From a checkpoint of a small mixture-of-experts model trained on Wikipedia.
Size: 14 layers, 84.3M parameters.
Experts: 128 experts in each of 7 layers, 4 picks a token, a sigmoid router.
Training: 637M tokens, 4862 steps.
Below are experts of layer 2 (counted from 0) of a mixture-of-experts language model. Rows are named router (the router's row for the expert) and show model dimensions 160-239. Each number is 128 + 32 x the weight over its row's rms, rounded and kept within 0 to 255. Numbers have three digits each.
After each expert's rows: a language model's description of what the expert responds to. This comes from a sample of Wikipedia text that the model never trained on.

# expert 16
router:118114079115105119123161112123146118089140178145150126086146134163111102121100192143161154164114118118110099128104154115114178178188109106150144143131065161121088143131147056143153179107145139120077126169157125168118120198131120099165142084
What it handles: Word-final suffix pieces

# expert 31
router:121073110095181117168184091132138171129139190100130128117132151087121140094069151154183097167162031113148141158115128091141188155154117169134137065135104143133114125165090087093113122190117126106179142113113100129130131144111181123105124189
What it handles: Year numbers

# expert 36
router:100113128155168148184155165099152160164117094096157175122185176137133128183117132141110122142150165132142202074080062083112153136185102163149141135095118076115123091112127117201108116113136142151079109181141105151157159128123115080108166114
What it handles: Verb particles and table bars

# expert 12
router:086082143147202112108083132083128156106132107123172107094202158078174143156102171128143147115107090093165113118121114150111158140120105166136129115175075072133150070139087087130168130141099087133119132151121171146187153127095162127130144147
What it handles: Focus and quantity adverbs

# expert 29
router:116118159090198172182098148120054130133167102108073114100172086143152124129111101174148114116158125118090112186059089068108159159098100145169152129164117095116087131169177135146146098165153075099149105141113087143089141151085181173147132183
What it handles: Conjunctions in proper names

# expert 20
router:064135188154122095192202083085106183093162093100129107119109184100084128078094130184168112095131135148212135122125135129089169130208144200177110077104091093070121108144152159128188119128111085079092132156158178181121166166100113127141135142
What it handles: Scores and table numbers

# expert 44
router:131083103082080113142115125116129103135110117140096093156161144104162162133114083098112072179053134129119153098052091170127138173120149155096133095140124101091177077126117143156143160142173052104127173114160179151097107134091109108135192112
What it handles: First names and initials

# expert 51
router:057105170104111127139074156127085157124112084161145175104153125147154129118104108141127165133155140074167171152105086136055145165108107118156150114081145056110162135189125093155159133142082108121185150084102131157083088130128150141164140078
What it handles: Opening brackets and quotes

# expert 45
router:070110076087087093141114160140153122046113159191153142133134145147127126186123128128158109196078102098131150110141150036108152198082076112147145126161127147124131137150108047110149146084122054151062104169098143126089116137086144102112127130
What it handles: Clause-opening subordinators

# expert 37
router:123129146117146175125126126103139121108138144131085129077158175121154176155137145132160179122109124115116123121062125096135159128137070140128125158153120117147166157118065069138115090100129123096152111113163196157130117192115077076095158131
What it handles: Sentence and heading ends

# expert 6
router:085080100141185156192134132114125147136152112095097139113129120084141148176167113128153145138115122053141118145133092102105163107182120162103165104165124132156092092183094090134080075101120123040066131146104105138107107140146169093120153136
What it handles: Suffix pieces mid-word

# expert 22
router:080188118133099162127097115047128161141187060179163137089127139103074133127128121161153034145111144128117133075106047029129131167102112111104093107118143130079129091117101110156123140107143109136106180116134157157172166096119157129099096111
What it handles: Numbers and "general"

# expert 28
router:103136135115114142126134133093125136163178115134100094139135153109104205174089081044140148089133087127132128140104106116130137088143163111117118132102125138124148061120086141173142124143126129091142122175169165143124108079113161155122128145
What it handles: Pieces after initial P

# expert 42
router:104102151064151110233030122114121176133128142173094079096148142094159150157156154111123090209138087051113106132146124028127157126135131080104136141123047090129113094078140177137164125150102054133105158158215119194188153161132128164063158137
What it handles: Quantifiers and determiners

# expert 23
router:120142097139100093171141148117117132141110135186111173157138129088087140059161106117174158174087132121156121136140146085127142149199145106160163125161105160095151118082187136119102189100147092083148113148164135213056056171124075106172160125
What it handles: Name-ending word pieces

# expert 13
router:161132083166082138129139135125102159067194168138093105142137186067043114075162146114093165146121070142111187110145152086144169190171100130161101089083064112125120098153140106144164178124119137087104121199110121156135096158128150117115145115
What it handles: Mid-word letter pieces

# expert 32
router:135123152144140162104145129114140135132174071152100150059120123123102133077159098112172106136141100072128134145061073125096169181127083159171091088159080098109164126150049112166137130116146143127140121189121124091116137182114143171145154113
What it handles: Hyphenated compound starts

# expert 35
router:079100080093123138152089112085088160065144100180038121177135171161077112143119084120123095174063091147144158063123117114091162114121106154134209133156116141162165134155118118177108196167136108103052117144109101165116140133088107151128119171
What it handles: Clause-ending commas

# expert 63
router:104140087165094041160113139093127165120099081131095099102154121140154137140127101118125064132130154101192136079093080122064146096132087150126192151168135122102157123104119113191167186104230094119171153109107129166144216146102100093105163126
What it handles: Line-start list markers

# expert 34
router:133098067126158138119169159152119137154136106115107102112132171050058143124079076152132150094100133122187117144129124145110118129094133137119160121136135146144108091123146151109108164126150136115114129098137077115051107098083211129072142176
What it handles: Mid-word stems, -ent

# expert 62
router:069134031111127129138103128135076121059130112077114140138174120115068144116144158126109078096126094124104135112151120108094112146182061173125152109131083134142133111205150107151115158127125143112138140128126122125162097149133065143033126113
What it handles: Second-syllable word pieces

# expert 25
router:126097167057141086162112165126078174123124130212152181115158182069086151167151107105117094138096157080120168132064151145123175117125122139137136137097087079116126119148164120162112132157114121139116156188146153138177153126119162126098194180
What it handles: Verb objects and pro-forms

# expert 0
router:089121100088134107129132180118134160124151084120109167088121142167105136106143140101175149128164121074104085144145115062089180144173124179124137068158136109107079139156109106122110131124118121128119182128101092144095163157102106099072165133
What it handles: Passive participles and predicatives

# expert 4
router:119080117100111167121094085089099121093143171165131127116174159118108232120113126112142168152079122085110101162137076105129134080155127125132089120138129116122118125163149111142193140159097077103140191159155157122091164210126120147154121105
What it handles: Proper-name head nouns

# expert 17
router:086095153091147180124148143111083151182204167089132116128080085085119131098129106139157145125122143091108135172128123083166160152194082185186178109172160133148113153151158053096110072182143097116112182110116120165144154134125110181131193118
What it handles: Ordinal and superlative adjectives

# expert 5
router:145118130159139120098146103090148184129166134099143130140097167081115130066126083140108160110125098105140105151126063091065161113185090147121143154060115177139140131134127153112135147186093070126153151175151170170124176127069139134175178110
What it handles: Standalone numeral tokens

# expert 38
router:141118145151178077130070108072125163108092138183058185062194161097117119152127112189090151108138055155095164168078101114137164130187101166214106083163069135123120084174154182134166178092159091098174170166129097161152064146079150085124125129
What it handles: Nouns after determiners

# expert 30
router:047125151128106106107139142171137193155172179118119171143140130120151127199167133162141127121097114114087080175075134146138178129095120155118160110131133163092108138175086149154118138113128129110125152114168122135166144129077140124132142112
What it handles: Closing quotes and brackets

# expert 33
router:151109139080138097095099095137136152147143100135061143142111170093104142125169108126156076145147150102224167103116061129130153145121086127155137116153095142106171150067094137171128138151084113134163155165153132128067108165169111090173140150
What it handles: Capital letters, name starts

# expert 15
router:111156056139112096146125142120067215122118161116086192115139128059072175055140099166146156124113110154135111164101126164134127105128102142179141083152100161133130147134131128150147124183092148149168184125142154114116140147107147115092083087
What it handles: Mid-word fragments, infobox breaks

# expert 48
router:087085090113190115183132143117112167108144104119180132099153119121081189183156086131151176151160136098190113112129133067090136122141104189119135093162108116187162117169108131147088127146099139067087110226163110132085099136167138123152109107
What it handles: Progressive and gerund verbs

# expert 54
router:107142155137096189109154147088115103116184134133140134142110163069155169128178116130110180103136147113093144091112121085105133163169099162134112120113133179142105095143105111151148159109093173129109138117125119218179090115134138186146170130
What it handles: Early word fragments

# expert 53
router:103128123125156106093035071119152156082203091139101153119132152142117140098099099129121088165123108164196143129132141177108142123138093089173114140114061092062208131171167069126125105076175120090131201165148111179180124103065163111066159159
What it handles: Pieces after initial L

# expert 43
router:131110104103133066167129203014084129107116099123132111136135121111126145093145168108168100107132129130175102098118103146101139126144091164133182165143117142131130156149120079169132191108174123144165151129122116141149150180094119108108165108
What it handles: Line-initial list markers

# expert 1
router:149085087085147110099138108143146135127155138087132082120123162155100145124116112077074196154095103071123133128089133065142170121115042159123101107095118095113082149179127155142136177103178141154152084125191178128130130147151111150135126118
What it handles: Word-initial fragments, nationality

# expert 26
router:087145102092123103114110194105126187126090129178144134123131103087107107133154150106142156133176095099146121071149100133109140169171124181092190106143182114106130121112124050143150124147030140085091103126132148122159203176143152130125175106
What it handles: Mid-word letter pieces

# expert 2
router:111118113163138161138158125132130143128154167073124084120144167093064122139124063131082122201111163144115097099074081167066185135169123136136122090139126149075165098137123071171142172164127127113126181095171152152126110192160110096066127188
What it handles: Capitalized sentence starts

# expert 7
router:070137180124128116157135125135148150122181140165081115113127090075137133137125119099142144163123113177061116100079116152073126140134110157131128096126148146128095086202134081201178165174132100096158137154207160130120035119099043129104130133
What it handles: Punctuation-adjacent fragments, math

# expert 49
router:096090084142163110172186119131076132114121087153090148166140132108089129140126079099199193146076126104114138168150093105120140094089109149126125136128105127104147140141131103106126137105110128104137159156144120100116144099080133181095178128
What it handles: Infobox field labels

# expert 8
router:114134108107156193120071075108088133078125133112090200131158174131145193113107101107098145078159101129109155072161089186093170095105122196112119078135135134164082111194132086167143134094097117119084153122200163137166123125132098113042146087
What it handles: Table pipes, word-middle pieces

# expert 27
router:086091104130096164171204140098124167114198107163150139096125093102100099153177111074130114158149141125147126103092133153069150127128074138139117094152161121131084090124054148168113151169144120154170168165116177125083084123126096146149123118
What it handles: Digits in tables

# expert 58
router:109099145079170118138095134123134178135142141186087073070162183044064109086135095182121068140150121123214089107126133141110114205135160148165146096147139147152147072043160127151108144126156059136161159129141175136181148141118110159143146144
What it handles: Capital-letter acronyms

# expert 56
router:146065098095071176150139079142136155092118143086160211072151162110142111128136058163120165138163100122108186118084062116070133126140130138160149073102125141159139087111174131132116131134078136151119083106117137134103126127115093116115153139
What it handles: Prepositions after verbs

# expert 41
router:104133097101149144178180156060157122180113141156151139117132110135184157079077145111140100150102165137138142137166122083163162141119093227127201148176125116125111136122063132129167189174146101021151131137126157105168105134110133186133128106
What it handles: Relative and demonstrative words

# expert 55
router:090126124068106083153163186137103158109107128129147222111135136075099089168187140082117136114128056095132130058113100136084175146132104173181180167128116145080191114106061126110150094099123113138123140139180111125140134141136137140087174123
What it handles: Particles and adverbs